Experts of a small language model: vocabulary 8192, 96 SwiGLU neurons an expert.
Below are experts of layer 2 (counted from 0) of a mixture-of-experts language model. Rows are named router (the router's row for the expert), down (a neuron's output weights, with its number) and show model dimensions 160-319. Each number is 128 + 24 x the weight over its row's rms, rounded and kept within 0 to 255.
Before each expert's rows: a language model's description of what the expert responds to. This comes from a sample of Wikipedia text that the model never trained on.

# expert 8
What it handles: Zeros and twos. Digits 0 and 2 inside multi-digit numbers, especially the 0 in years like 2009 or 2024, IDs and table figures.
router [ 89  88 108 139 141  94  91 148 121 124 120  90  99 125 103 101 113 150 105 106 114 133 134 144 166 160  95 134 182 158 105 153 125 138  91 111 135 126 151 110 101 158 152 124 129 112 186 120 101 134 136 102 122 155 107 153 132 112 131 126 131 153 113 133 145 119 147 140 143 135 135 147  79  98 117 111 109 148 119  92 199 131 152 185 137 158  93 186 156  95 127 119 114 124 123 125 171 142 116 124 126 119 113 113 166 103 112 136 161 123 143 121  89 152 143 133 117  92 145 141 119 154 116 133 161 121 148  94 102 130 132  90  98 157 105 108 166 121 147 106 156 128 148 138 135 134 161 117 151 106  83 143  88 128 130 122 125 105 140 155]
down1 [128 127  89  66 103 144 143 146  77 150 134 130 158 169 138 110 119 129 108 146 142  73  88 105 184 132 130 140 104 137 149 116 145 102 192 125 124 122 144 134 140 138 138 175 153 135 125  88 109  80 142 142 141 102 149 119 133 130 130 167 133 143  99  89 158  97 125 121 100 112 154  97 122 145  99 172 142 133 198 154 116 129 132 138 176 110 100 109 165  95  90 148 178  92 117 125 146 142 128 115 143 100 136  88 119 105 183 118 110 120 114 100 134 131 101 129 131 137 134  88 148 150 140 100 146 137 133 143 176 132 131 120 103  68 130 137 152 115 115 123 134 167 114 121 147 137 109 146 101 151 138 127 126 130 169 117 135 102  88 138]
down2 [103 131 148 127 106 140 136 145  96 104 129 122 111  75 136  83 121 124 107  91 108 134 140 107 154  90 161 147 164 119 164 109 114 172 132 136 125 123 133 129  80 147 152 129  91 109 111  95 103 155 159  81 118 115 122 111 121 137 142 127  93 125 130 107 176 137  93 129 148 157 106 173  91 153 139 104 152 123 161 161  84 121 128 107 141 120 177 137 124 119 114 103 126 111 122 158 119 115 149 115 108  70  87 125 112 126 121 125 118  99 105 123  57 137 136 104 154 139 185 169 125 141 133 110 129 107 133 120 121 117 108 131 139 166 116 113 152  92 124 185 116 142 106 121 102 129  79 159 173 134 113 162 156 132 126 136 104 129 157  90]
down3 [171 109 166  88  65 119 107 158 111  61 144 158 144  65 138 114 118 122 110 160 137 114 122 156 139 102 114 157 119 105 156 136 122 153 125 111 116 137 107 162 158 122 150 133 138 154 139 116 107 135 116  71  90 151  85 102 137 112 135 120  96 163 119 114 164 135 126 121  92 126 118 141 124 114  93 111 128 110 119 127 105 115 105 105 124 174 119 104 145 116 125 105 126 122 148 146 118 165 126 136 150  72 153 142  72 161  87 135 131 142 138 126  98 177 143 124  91 120 137  94  49 114 142 134 138  80 112 113 100 154 156  97 102 125 123 148 152 131  96 176  97 171 168  68  66 134 122 124 123 129 123 123 103 134 112 154 152 127 130 164]
down4 [178 131 138 147 144 137 102 102 118 121 153 142 170 133  53 146 133 109 128 147 157 120 133 123  97 127 139 115 115 120 118 149 121 115  97 144 116 152 118 127 153 136 152 166 161 148 136 150 156 114 147  85  97 127  74 136 121 130 157  84  83 117 110 126  88 108 134 124 138 133  83 112  75 144 140 129 110 154 129 146 149 121 115 128 134 103 173 160 121 152 134  91 129 139 118 148 122 159 109 137 126 136 113 114 129 175 107 149 101 137 112 140 143 115 107 145 114 115 147 150 162  99 138 137 116 172 122 108 139 143 171 104 155 151 190  75 106 134 105 140 104 109 125  99 100 144 149 109 110 119 133 174 148 141 111 139 107 124 113 123]
down5 [ 72 118 133 119 149 160 167  81 184 104 156 153 160 109 138 180 156 127 105 149 128 125 190 158  95 115 150  91 130 154 150 143 120 137 146 131 142 125 122 109  97 113 128 157 136 121 121 131 148 105 146 149 108 150 141 106 162 132 122 142 149 126 105 144 142 102 129 123 113 105 104 119 126  94 134 134 116 141 118 154 115 141 131 138  99 118 182  92 130 125 124 163 140 119 117  79 152 129 124 192 110  84 109 137 141 161 126 101 108 113 154 119 103 130 118 126 141 125 152 130 142 139 163 141 101 153 176 168  89 140 165 119 138 163 120  96  98 124 110 125 107 130 128 144 120 130 170  89 114 153 125 166 115 114 131  95 140 106 121 102]
down6 [105 165 146 148 113  95 144 145  96 108 151  78 162 124 160 129 149 136 142 156 139 142 106 156 133 158 135  86  95 105 141 129 125 111 150 169 122 109 117 151  96 136 133 118 133 166  89 118 122 134 126 169 167 105  90 134 107 147 132 148  97 130 147  97 127 127  86  82  98 109 140 168 144 162 143 133 141 136 154 118 111 131 144  93 130 146 156 150 136 105 139 129 108 159 123 109 133 114  58 143 118 143 125 125  83 137 112 119 167 109 128 104 147 127 152  86  90 134 109 148 116 165 145 135  95 101 136  80 141 143 134 182 103 156 128  79 118  69 144  91 124 106 117 117 129 119 117 122 125 104 148 181 133  91 120 132 135 138 181 109]
down7 [138 108 132  93 146 150 129 133  79 132 147 138 105 120  95 144 106 131 108 143  70 161 161 130 129 142 107 106 122 142 157 106 107 141 130 134 102 135 123 174 151 126 119 110 144 114 172 132 104  87 159 129 131 163 174 144 129 110 115 130 145 124 131 119 118 110 157 103 141 136  98 125  94 127 159 146  98 120 118 138  81 108  82  96  91 149 113 119 158 158 131 114 133  99 101  90 116 148 139 116 119  92 148 151 139 144 113 142 128 156 139 157 144 142 113 117 178 102  94 114 155 143 132 129 154 125 117 150 101 100 119 121 115 140 109 146 128 143 139  94 145 150 143 133 133 124 227 150 127 165 112 160 120  98 146 164 123 117 117 146]
down8 [192 135  91 123 138 102 168 133 141 161 121 138 137  89 135  89 129  79 134  90 168  90 149 126  83 150 155 153 138 138 126 138 172 123 175 143 151 134 135  97 125  61 145 107 122  98 126 150 133 109 135 116 154  88 131 142 141 158 108  80 139 126 131 154 160 149 153 155 159  86 143  60 140 129 129 124 132 134 127 104  81 160 177 104 153 172 160 116 111 135 140 165 112 113 141 123 151 137 141 120 115 142 123 105 156 126 114 129 153 122 155 131 120 132 161 143 133 124  75  95 209 162 128 110 122 165 128  98 120 116 141 117 116 106  82 119  77  98 158 119 110  98 139 116 123  80 147 100 102 115 123 148 122 160 137 152 135 133 116 107]
down9 [150 141 119 116 157 143 202 139 135 152 134 118 170 114 132 101 106 127 141 140 139 151 134 146 106 136 126 124 112 136  89 134 137 136 165 128 122 119 145 122 179  76 120 116  99 127 113 122 133 157 122 131  79  97 139 147 110 110 155  79 114 128 145 175 130 170 126 104 162  91 122 115 159 167 137 133 137 103 151 153 116 107 119 130  87 123 106 107 137 100 139 158  94 153 134 114  85 126 154 128 124 146 117 164 112 129 171 118 157 129 138 169 112 119 117 115 137 136  96 111 148 125 114  93 130 119 130 105 152 162 131 108 160  84 117 102 134 111 139 126 149 145  93 144 137 188 133  99 140 128 166 116  73 127  94 142 117 114 139  89]
down10 [128 135 109 122 155 155 127 122  98 140 134  98 103 134 106  88 143 127 156 157  96 124 110  48 106 139 128 139 110 154 124 144 121 181 144 138 118 148 108 136  99  80 104 151 154 121 107 156 160 146 186 121 123 138 150 176 165 132 116 104 124 128 158 148 146 105 120  95 126 126 101 136 124 139 108 147  84 136 166 132 128 168 144 104  90 139 147 121 142 133 114 132 116 105 115 125 153 101 123 157 140 125 145 108  83 119 131 111  91  87 104 124 153 135 119 101 150  97  95  93 135 111 140 135 132 134 130 164 124 135  94 126 159 146 157 118 142 116 171 165  72  94 124 126 157 112 143 151  98 140 139 136  85 117 158  71 106  92 112 122]

# expert 27
What it handles: Verbs and function words in narrative. Main verbs and relative words in narrative prose, such as that, which, released, attended, verify, advanced, often after was, to, or he.
router [136  84 101 117 144  93 106 138 127 134 143  95  83 137  62 114 135 153 136 114 113 137  95 164 149 135 117 135 164 154 143 122 134 123 129  95  74  93 130 168 103 155 162 149 145 113 142 111  93 161 106 137 147 136 150 152 127  63 144 131 112 144 127  92 127 167 153 143 132 188 126 125 100  68 152 105 142 155 173 116 155 117 115 152 122 117 135 148 177 132 124 113 160 173 140  84 143  97 131 163 141 115  92 151 152 109 121  86 137 134 140 146 111  93 152 120 130 148  99 109 128 142 138 150 144 144 154 151  94 131 117 112 107 107 108 126 121 174 114 157 153 120 145 132 139 121 140 146 130 117 133 120 136 120 141 140 163 135 119 144]
down0 [154 125 119 146 157 127 127  89  85  62 132 104 129 152 127 118 130 128 165  92  94 164 126 133  98 130 131 152  96 144 135  89 144 127 148 144 119 168 149 125 160 125 113 108  96  81 147 131  82 162 129 105 122 134 174 129 124 112 162 132 150 109 166 145 130 129 101 164 149 143 128 158 158 150 140 109 129 102 109 132 123 159 148  97 135 130 108 146  95 139 114 135  96 152  72 154 115 164 164 139  97  96 141 120 134 117 144 123 148 139 123 114 108 127 163  95 153 128  86 118 189 158 158 143 158 105  93 147 118 135 117 165 144 135  85 128 149 140 108 181 141 164 123 121 152 109 148 139 142 148 109  98  83 152 137 111 134 141  88  92]
down1 [138 158 161 135 101  91 128 161 173 110 136 126 130 127 129  80 168 130  91  95 121 127 149 147 120  98 122 114 164 143 129 133 128 148 155  99 138 123 135 129 101 109 137 146 108 134 112 144 101 138 161 117 112 148 150 120 121 119 123  94 155 133 158 141 153 103 164  38 135 125 113 138 130 114 133 141 112 163  80 102 110 110  91  87 141 185 146 129 127 141 125 134 109 138  99 125  91  96 142 115 139  91 112 161 112 139 128 120 148 138 167 113 123 132 132 143 148 109 122 105  98 131 132 133 142 101 141 111 175 105 149 125 119  88 124 133 127 118 140 140 146 146 107 128 151  89 128 145  86 112 148 157  99 159 140 129 122  93 145 101]
down2 [125 105 146 125 126 112 109 171 144 122 120 142 148 147 161 120 143 140 150 151 105 114 156 153 184 149 129 156 172 129 149 107 149 115 138 146 110 113 180 167 111 100  86 119 130  99 166  93 153  84 175 123 133 193 158 152 151 126 152 145 106 159 156 129 139 153 141 155 131 150 147 176 156 127 156 104 140 166 115 153 118  82 115  80 153 116 129 149 121  84 147 148 154  97  89 107 159 115 106 121 113 158 112 102 124 124 124 113 103 145 137 119 102 159 107 134 102 160 134 132 155 135 148 157 149 100 151 141 144 126  55 129 139 131 162 116 149 155  83 148 143 120 162 179 139 103 132 139 129  96 144 115 143 149 146 167 155 134 117 135]
down3 [135  83 141 137 120  91 152 107 134 140 105 108 115 135 140 112 145  95 153 166 165 119 163 116 155 135 133 112  93 128 122 129 125 128  78 132 142 130 114  99 113 126 125 106 175 114 122 179 122 123 163 109 123 139 154 167 155 108 154 136 111 163  85 179 120 130 135  84 116 137 152 126 110 125  83  81 108 162 110 145 173 101 155 131  86 163 164 165 115  95 118 167 161 100 101 106 146 139  92  98 144 170 148 123 134 122 139 119 110 153 143  85 167 123 121 127 192 135 112  59 137 116 100 115 116 120 128 137 132 133  96 150 154  92 133 122 146 132 154 105 124 127 111 131 104 103 179  89 122 141 160 140 161 122 104 165 139 144 143 153]
down4 [121 105 125 180 158 136 136 150 144 165 142 119 102  84 105 145 140 123  85 160 122 141 153  97 111 131 134 133 152  97 116 139 157 145 103 117 117 116 133 126 140  98 163 153  92 122 148 139 138 133 115 124 164  72 114 131  94 115 107 122 140  69 154 163 149 129 155 154 141 123 102 149 155 124 131 160 139 101 125  83 133  87 108 134 157 155  75 173  91 121 171 144 138 180 145 130 117  90 135  96 119 148  92 106 150 125 142 134 133 127 128 160 124 169 133 142 124 169 106 127 165 141 188 113 133 123 111 164 118  70 121 151 124 120 103 187 118 127 165 137 137 132 118 119 104 110 144 122 139 132 136  67 113 137 134 117 138 149 149 160]
down5 [120 123 148 109 111 117  90 125 116 130  90 137 154 137 122 105 159 113 150 117 116 139 151 153  99 158 101 136 124 117  97 127 114 111  94 174 137 132 117 134  85 146 158 115 108 118 163 114 118 146 133 143 129 150 128 163 153 163 126 138 126 131 181 158 175 144 133 110 140 176 133 106 111  96 159 100 160 112 148 133 152 144 101 148 152 103  89 173 156 143 138 102 145 127 114 103 140 138 152 130 128 132 140 116  99 117 132 156 160 146 149 167 130  84 113 142 154  88 136 156 141 146 106  97 112  87 101 145 117 133 121 148  95 138  97 118 167 115 109 143 161 136 110 158 139 111  84 101 162  90 113  98 103 111 141 104 132 109 158 127]
down6 [119 125 148 143 134 148 137 120 131 126 136 116 129 140 142 126 149  82 117 134 135 144 127 133 106 143  88 143 129  99 140 161 131  99 120 139 125 133 126  81 128  85 124 129 124  74 139  74 115 170 137 139 116 113 129 164 138 104 142 162 111  83 126  97 150 126 145 130 124 185 123 106 119 148 140  87 129 140 159 157 140 150 159 158  89 124 149 165 156 141 126 103 119 118 114 124 131 108 131 148 167 124 151 122  95 102  80 131 145 107 145 121 114 121 138 110 116 119 105  99 107 114 133 133 116 112 167 167  81 133 149 111 130 166 132 137 126 144 128 118 168 136 111 112 134 119 138 138 120 161 130  96 137  81 151 158 107 166  94 132]
down7 [177 150 147 118 125 147 115 105  96 126 139  95 125 115 147 155 129 100  84 136  97 148 127 160 124 140  89 114 160 140 140 151 172 126 154  96 125 147 150 111 109 145 123 145 132 119 108 100 151 145 162 160 157 130 149 117 140 115 143 114 217 125 150 108 145 105 144 120  81 114 141 129 101  93 144 187 190 144 114 113 127 149 125 103 136 148 115 128 148 119  96 124 162 111 146 150  99 135 109 109 106 156 164 150 138 129 168  82 153 128 161 160 158 131 135 110 124 159 119 192 181 120 146 109 124 127 147 114  97  94 167 119 107 127 166 165 130  96 104 149 167  82 143 151 107 158 117 149 149 142 125 158 124 153 138 122 154 118  79 120]
down8 [143 114 139 101  97 112 124 140 146 112 116  89 141 162 181  97 150 151 178 111 107 160 150 152  96 107 163 139 157 114 112 126  95 109 157 143 129 159 172 148 139 128 153 141 107  95 169 154 121 112 148 129 117 118 154 124 179  96 146 136 139  88 141 113 136 133 100 101 144 136 101  84 126 124 137 121 110 142 129 146 129 140 113 158 120 121  92 148 161 145 114 127 156 147 115 148 146 117 139 170 151  97 140 118 146 140 153 133 141 105 119 135 141  96 127 131 152 126 155 126 117 137 121 167 141 149 166 123  93 138 111 145 122 106 150 181 150 118 104 110 164 143 113 131 148 143 128 149 110 129 140 159 123  86 105 124 104 128  96 143]
down9 [132 103 114 112 123 111 117 100 143 130 112 137 185 126  98 140 108 120 119 119 115 131 154  81 130 151 113 157 102 141 131 141 141 133 129 180 108 146 118 147 122 147 103  97  79 142  97 125 132 164 169  91 164 142 155 166 107 176 121  88  99 154 175 102 136 109 138 127 125 115 128  90  91 109 110 136  99 119 166 137 157 154  93  95 147 151 151 126 117 125 104 136 144 140 146  88 107 114 134 174  70 141 133 143 139 146 112 116 127 167 132 108 126 135 116 109 164 144 133 149 181 101 143 118 113 144  99  93 153 137 168 134 161 134 139  91 142 151 156 127 116  93 109 150 116 100 109 137 161 126 146 141 145 130 159  88 119 119 140 137]

# expert 22
What it handles: Prepositions. Prepositions after verbs or nouns and before a noun phrase, such as of, in, to, for, by, from (Due to, Out of, Gulf of).
router [153 161  99 113  95 105 105 105 139 136 116 103 102 108 151  77  92 195 104 114 128 118 112 156 139 137 106 173 152 164 118 117  94 111 133 111 143 126 152 164 123 115 124 138 130 133 126 140  99  94 119  73 149 138 102 137 133 159 132 112  98 102 160 109 113 127 148 112 136 118 143 115 124 117 100 102 108 158 153 124 140 139 141 148 137  96 116  92 127 142 131 127 117 138 166 108 146 139 147 125  96 138 108 125 153 111 135 145 137 113 166 149 116 135 142 139 183 145 143 123 136 158 168 152 119 121 178 103 128 106 137 123  34 142 131 131 137 113 138 151 133  82 159  97 132 112 160 131 126 108 117 165 131 121 145 108 111 117 134 150]
down1 [131 141 126 121  92 136 201 133 122 134 121 116 115 121 167 128 162 116 131 172 118 132 154 119 133  73 118 143 112 105 108 119 131 151  87 144 143 164 109 188 126 103 141 114 128 141  90 137 109 125 137 157 117 169 156 141 148 112 102  77 157 164 129 154  93 122 137 176  83 132 110 130 123 151 129 126 132 117 184 121 161 114 102 105 171 140 133 130 116 151 112 135 111 108  98 122 155 102 121 114 179 147 143 145 163 176  84 125 104 114  96 104 121 170 122 186 109 126 126 100 130 133 159 108  99 141 141 123 128 136 158 119  72 130 140 112 164 126 110 144 101 149 104 148 102 107 147 118 129 151 151 107 112 120 138 148 109 120 100 128]
down2 [134 136 154 100 137 121 189 125 113 132  75 130 168 131 147 108 148  89 182  98 165 109 163 153  97 147 152 155 121 115 133 191 113 148 142 128  54 107 104 152 136 108 129  96 165 115 116 171 156 127  86 130  92 151 130  90 155 112 177 127 110 139 130 136 175 152 145 152 127 109 157 105 126 145 125 120 142 165 131 119 201 124 119 104  85 110 155 127 126 142 130 140 117 120 133 104 123 108 106 142 136 129  76 134 134 108 143 118 138 132 152 122 123 105  92 165 138 156 162  93 126 157 112 117 115 124 101 137 142 152 147 112 138 120 145  90 128 166 112 114 122 125 133 149 164 116 130 129 109  93 127 143 175 126 137 102 147 142 124 159]
down3 [127 178 136 116 139 125 149 145 123  90 155 129 127  93  78 129 157 164 160 135 102 125  90 166 132 122 139 128 120  92 120 127 147 112 148 107 120 130 130 132 152 117 105  94 118 117 130 117 145 123 134  94 127 130 170 101 105 128 152 107 132 110  87 109 117 152  99  98 146 133  98 128 165 110 142 105 129 139 105 160 112  97 108 121 123  95 132  82 139 144 131 150 135 127 103 121 104 119 123 107 112  84  80 110 207  91 121 151 130 148 163 145 120 118  99 105 113 151  96 149 139 159 146 108 155 154  97 132 168  70 112 130 131 158 102 149 135 139 108 115 114 130 107 123 120  98 141 111 135 152  75 118 100 149 144  97 136  70 166  87]
down4 [135 136 140 124 103 125 116 169 161 110  90 101 125 154 117 111 119 129 139 124 127 106 119  96 140 112 161 112 112 138 109 113 131  80 110 123 118  99 161 100 148 138  98 121  99 150 108 128 163 115 138 122 138 129  86  89 123 128 135  97  93 157 147 125 128  82 133 101 112 115  86 128 130 155 140 173 124 119 110 115 156 135 120 146 154 154  89 102 152 165 161 131 102  90 106  95 109 132 115 181 128 122 127 109 200  67 135 119 101  96 134  83 133 130 126 122  93 118 136 129 112 109 133 107 116 157 120 150  83 124 135 112 119 134 110 128 102 105  95 121 164 109 138 127 129 161 174 184  98 143 125  92 120 172 197 104 144 123 104  97]
down5 [146  83 178 128 145 124 120 145 117 105 158  92 136 125 128 115 153 150 158 120 143  99 102 119 135 144 162 185 142 134 121 126  92 153 159 110 126 187 143 196 114 114  88 137 106 139 139 118 150 128 163 124 129 162 139 139 123 109 107 129 110 146  83 116 122 137 119 125  89 139 181 150 142  92 150 135 138 111  87 135 109 145 141 126 157 135  81 129 154 129 120 119 146 108 130 146 154 165 149 142 103  99 136 154 170 134 106 127 105 128 132 123 171 129  91  86 120 128 124 136 135  56 174 199 152 104 116 119 113 125  90  86 103 149 135 115 136 126  95 155 120 111 122 106 134 148 111 130 148 110 111 136 105 113 117 142 100 129 126 124]
down6 [128 149  84 135 112 157 114 157 142 121 130 101 139 140 144 139 151  84 117 129 159 134 168 115 167 149 116 116 106 135 134 124 117 143 121 167 125 144 116 163 131  88 110 117 118 106 116 124 147 111 101 109 150 101 123 112 125 111 145 123 137 122  85  94 126 120  61 143  70 137 151 150 180  78 147 127 112 133 154  81 151 141 126 152  93 143 161 132 144 121 104 158 153 126 118  93 149 153 108 116 116 103 135 161 154 103 144 126 100 118  93 181 125 126 145 146 151 132  99 119 136 141 147 104 190 118 156 143 113  80 135 118 144 125 150  96 111 104 120 163 126 162 109 145 120 144 150  83 108 116 114 152 123 139 160 145 116 146 124 118]
down7 [106 105 104 155 133 180 113 141 118 142 126 115 130 121 131 129 163  81 105 106 135 105  87 120 154 129 121 143 140 144 120 117 170 105 138 131 161 136 162 132 139 116 129 114  95 156 135  82 162 133 176 142 116 101 125  99 160 126 117 149 114 116 127 102 135 129 165 176 140  89 107 110 127 109  62 165 122 146 117 112 147 105 100  95 111 138 118 156  95 150  90 130 146 122 129 116 113 127 138 137 120 143 181 118 104 137 150 117 151 174 119 113 128  88 111 124  98 121 142 145 158 101  74 130 144 124 140  93 100 112 104 123 172 191 136 139 114 128 181 142 177 165 138  94 100 152 144 122 159  91 140  81 144 158 134 156 115 121 111 112]
down8 [144 132 139 134 123 102  98 140 152 124 126 148 130 126 134  93 163 156 149 128 112 115  85  95 148 123 122 168 125 109 135 133 121 149 181 118  86 116  86 152 147 113 123 115  82 101 127 101  87 100 135 139 157 135 138 164 117 120 195 114 145 124 104 150 155 124 119 109 158 137 139 105 127 139 131 204 121 117 128  86 130 137 122 149 128 129 164 102 125 134 154 131 147 118 129 159 136  89  95 126 118 115 119 141 117 131  76 138 141 128 149 106 104 109 104 128 161 122 111 120 119 103 123 129 125 146 111 138 137 142 161 186 133 155  88 102 101  81 104 177 132 126 143 108 136 112 152 138 108 127  99 110 140 115 125 133 137 124 125 141]
down9 [139 140 118 116 130 106 143 138 139  90  98 113 103 121 122 108 138 138 120 124 153  85 104 102 166  90 142 143 126 134 127 136 135 146 146 111 145 115  91 164 160  80 151 135 130 106 125 149 102 138 127 143 149 139 107 113 111 149 113 115 117 154 130 142  85  87 127 130 156 148  74 116 124 109 161 117 150 149 127 121 130 134 129 106  96 142 126 140 178 144  89 160 115 144 133 121 148 125  86 112 121 100 135 165 111 116 100 102 154 127 130 124 181 132 129 132 177 148 134 164 151 109 143 121 158  89 138 160  95 141 178 131 164 128 134 131 123 150 110 148 102 132 135 158 125 119 166 147  73 131 110  90 127 107 155 161 160 103 100 131]
down10 [167 108 126 103 134 107 133 130 183  92 131 164 146 164  83 114 138 133 119 132 154  91  90 127 124 121 122 118 106 126 192  80  98 168 166 102 100 125 108 133 137 103 146 154 131 115 153 132 136 140 136 165 132 156 127 143 159 124  96  56 132 121 106 127 137 154 109 118 130 139 122 117 189 135  77 116 163 149  81 159 120  91 104  52  97 101 105 114 103 110 118 124 121 123 139 111 114 132 102 113 131 117  88 113 121 128 119 119 132  98 130 130 151  94  75 152 154 146 132 138 147 128 100 102  75 136  81 127 152 113 118 111 111 148 135 154  96  84 124 115 103  87 120 146 115 126 116 137  92 131  84 150 148 138 142 111 107 161 145 145]

# expert 30
What it handles: Infobox field labels. Field labels and table markup in infoboxes and tables, like Genus, Leader, office, Website, Total, Born, ---|---, and byte-order marks.
router [104 129 148  96 152 125 101 174 127 116 125 118 167 119 123 112 169 163  86 100 172  94 163 163 149 143 125 104 132 121  74 107 126 109 182 135 108  87 141 153 158 159 163 134 114  87 154 137 116 145 109 108 147 142 115 120 146 116 149 157  91 133 171 111 169 123 163 117 113 138 160 140 129 121 143 113 129 148 145  96 181 142 149 174  99 115 143 158 136 107 151 101 132 131 135 100 135 151 108 120 128 106 115 160 140 104 154  94 150 123 114 120 158 136 128 197 145 144 118 142 122 176 135 149 159  54 114 118 129  99 111 110 129 121 109 102 129 117 107 150 116 120 133 137 108 106 164  93 153 100 126 103 127 131 129 107 133 171  98 100]
down1 [102 104 133 156 162 144 112 147 119 120 140 160  90 130 109 172 124 150 150 124 115 144 171  89 132 168 152 162 142 103 126 157 170 142 167 130 109  97 139 122 113 113 103  76 119 147 104 150 132 127 164 133 165 147 133 118 120 112 120 150 140 161  98 107 113 100 145 140 143 123 139 121 124 114 120 142 108 113 123 118 124 146 116 120 139 138 107 165 105 108 154  71 104 139  65 151  83 122 133  97 180 128 140 133 160 116 129 167 166 123 128 124 123 127 154 148 160 116 151 144 121 142 188 142 127 134 124 152  93 120 114 109 161 118 123  73 127 137 128 129 117 107 194 129 121 116 131 140 133 160 173 144 114 142 171 159 123 163 161 158]
down2 [156  90 137 138 165 169 142 149 102 145 107 126  84 139 113 164  85 138 128 159 105 138  89 155 171 102 129 146 160 141 171 101  91 113 182 134 117 117 167 134 144 126  88 177 129 129 135 139 118 166 125 124 155 118 171 155 133 158 105 149 119 103 123 172 173 136 131 109 123 145 134 131 167 120 124 127  98 112 134 132 128 104 128 140 174 124  85 134 131 177  93 117 142 169  90 104 123  70 138  91 115 128 129 160 121 128 142  85 187 114 134 130 110 150 116 153 116 152 139 144 140 114 115 106 147 107 110 139 133 164 108 148 156 136 112 156 127  90 128 110 129 133 166 106 171 139 131  99 121 140 133 105  81 128  66 152 101 141 151 123]
down3 [ 84 168 152 115 117 143 154 132 146 112 124  98  96 111 165 106 183 106 120 116 141 152 130  96 146 134 155 144 131 141 152 128 127 106 138 107 134  78 117 116 157 107  98  51 156  79 161 122 131  95 132  89 113  88 108 130 179  68 149 141 150 125 105  55 110 130 122 116 103 116 110 120  87 126 105 113 100 135 130  69 113 100 115 135 118  81 138 130 108 141 108 126 130 165 102 139 132 105 134  93 128 129 149 138  98 139 156 118 101 131 135  93 162 144 177  79  71 132 126 123  99 124 166 153  78 101 171 114 153  93 118 109 142 145 110 124 131 141  98 129  96 122 176  88 132 119 100 110  85 154 141 131 146 136 143 101 164 102 127  72]
down4 [125 146 113 129 116 118 112 125 172 139 143 174 133 113 140 142 129 130 103 138  84 149 133  77 107 110 134 173 128  61 137 131 155 105 117 163  94 135 136 142 132 135  82 110  87 140 116 116 152 127 160 142 132 143 128 150 159 149 119 131 140 114 142 113 128 111 134 155 109 109 134 122 158 102 140 141 130 105 142 134 133 140 119 115 161 139 170 134 133 165 112 111 127 114 133 123 136 139  94 118  93 122 143 120 105 157 113 135 111  95 109 163 141 120 117  88 110 148 113 105 122 148 118 125 116 120 126 112 116 148 148  97 214 143  95  84  84 125 100  95  66  95 169 101 129 121 194 128 152 162 124 147 164 109  97 143 128 123 139 137]
down5 [167 129 125 143 131 159 115 123 130 150 126 108 133 119 153 109 133 160  99 115 146 117 118 167 105 132 186 125 106 107 145 153 142 122 117 150 134 138 141 129 163 138 119  85 104 104 110 123 129  94 117 148 102 120 164 123 122 123 139 133 109 128 114 133 128 121 180 159 107 124  84 159 142 115 112 101 103 132 139 152 106 117 158 171  51 120 100  93 117  83 114 125 128 149 117  98 126 110 119 104 149  90  87 142 122 110 139 141 162 116 128 145 163  87 103 139 143  98 138 116 161 134  79 110 145  63 155 143 103 143 146 116 127 150  94 145 113 100 127 149 153 121 147 102 129 118 185 174 178  97 103 159 176 131 124 144 126 116 113 132]
down6 [ 96 115 117 120 107 104 131 170 114 147 123  79 128 153  87 139 128 125 135 176 106 159 154 111 158  91 112  78 118 153 145 166 133 107  96 165 146 115 133 148  92 144 126 150 159 114 123 100 105 112 137 110 132 112 135 156 100 125 151 134 111 173 139 153  87 159 166 119 105 102  89 182 115 136 153 126 179  85 167  97 155 129 121 163 155 160  93 105 110 141  86 128 105 130  94 109 107 105 146 127 128 143 132 160 131 132 103 162 116  89 131  78  79 154 169 108 145  96 141 114 125 111 122 150 119 136 142 110 135 133  79 155  84 164 122 108 114  90 135 146 127 133 155 166 137 119 138 125 117 138 146 136 140 134 134 127 108 153 145 160]
down7 [125 128 138 130 147 107 108 193 148 126 126 107  92 100 146 118 138 111 163 147 102 205 126  69  75  98 111 128 142 127 141  90 169 146 147 105 134 130 154 121 136 147 114 145 119 136 102 137 104 127 118 111 108 150 131 159 123 116 116 114  93 152  80  99 117 172 113 113 169 112 111 103 139 142 101 127 164 153 130 121  85 116 137  89 111 128 147 101  99 139 109 157 128 101 117 101 124 120 132  85 153 142 192 142 131 125 140  96 131 163 102 152 182 138 115 131 118 129 103  88 135 130  77 163 156 138  91 102 161  97 155 151 134  91 141 117 131 119 107 113 179 137 118 113 121 138 126 169 128  77 114 107 131 125 129 111 108 104 102 147]
down8 [174  97 137 120 153 123  86 139 159 123 129 151 104 120 122  68 121 155 110 122 132 171 152 146 165 110 171 145  97 123 103 141 137  89 156 120 149 170 125 158 127 157 131  98  82  92 129 136 108 144  95 173 136 104  81 160 156  93 163 110 141 113 147 112 126 147 152 100 148 132 130 109 130 118 133 104 131 158 181 132 133 115  91 142  99 150 133 148 132 171 126  94 138 147 134 123 110 113 170 135 160 162  94 134 134 151 126 132 116 115 125 156 110 104 100 134 146 132  99 121 110 129 109 128 157 146 143 115  97 127 133 103 110 138  82 140 110 147 150 158 111 134 143 137 151  48 142 128 141  71 121 115 128 128 145 159 117 125 113 117]
down9 [ 85 117  75 101 129 101 105 140 101  86 181 147 100  84 124 122 145 158 161  98 117 148 162 123 114 167  91 167 121 144 104 150 145 113 129  94 197  97 129 112 118 153 117 138 104 151 148 150 161 135 117 127 155 131 138 154 103 126 183 145 114 169 143  99 133 172 119 138 150 126 124 134 126 112 148 135 160 123 108 129 123 132 137  85 166 138 104 142 142 105  84 117 130 119  97  98 110 172 130 144  81 144 104 129 126 129 100 139 116  99  96 115 126 103 138 179 134 175 145 127 118 122 139 144 116 141 121 125  95 110 114 144 148  89 100 130 145 146 130 151 138 138  93 123 121 115 130 112 127  98 108 126 116 150 119 158 144 135 171 130]
down10 [ 87 125 133  95  98 136  77 122 123 165 110 126 159 163 132 114 147 100 143 180 134 148 117 136 135 101 114 147  68 153 176 157 129 151 169 128 193 158 125 117 128 131 114 143 147 125 121 125 170 100 148 139 154 158 106 136 108 107 142 142 119 123  96 159 167 110 132  79 110 146 149 141 150 131 114 137 118 136 136 101 124 111 127 140  81 131 102 127 168 154 130 103 122 112  88 159 186 129 125 137 152 119 127 114 175 119 151 122 118 112 131 158 144 131 107 125 156 144 167 128 108 128 134 103 173 150 140 138 137 142 148 116 161 114 125 167 109  79 113 133 118 130 136 154 119 129 161 116 158 119 127 108 143 122 112 138 116  91 143 107]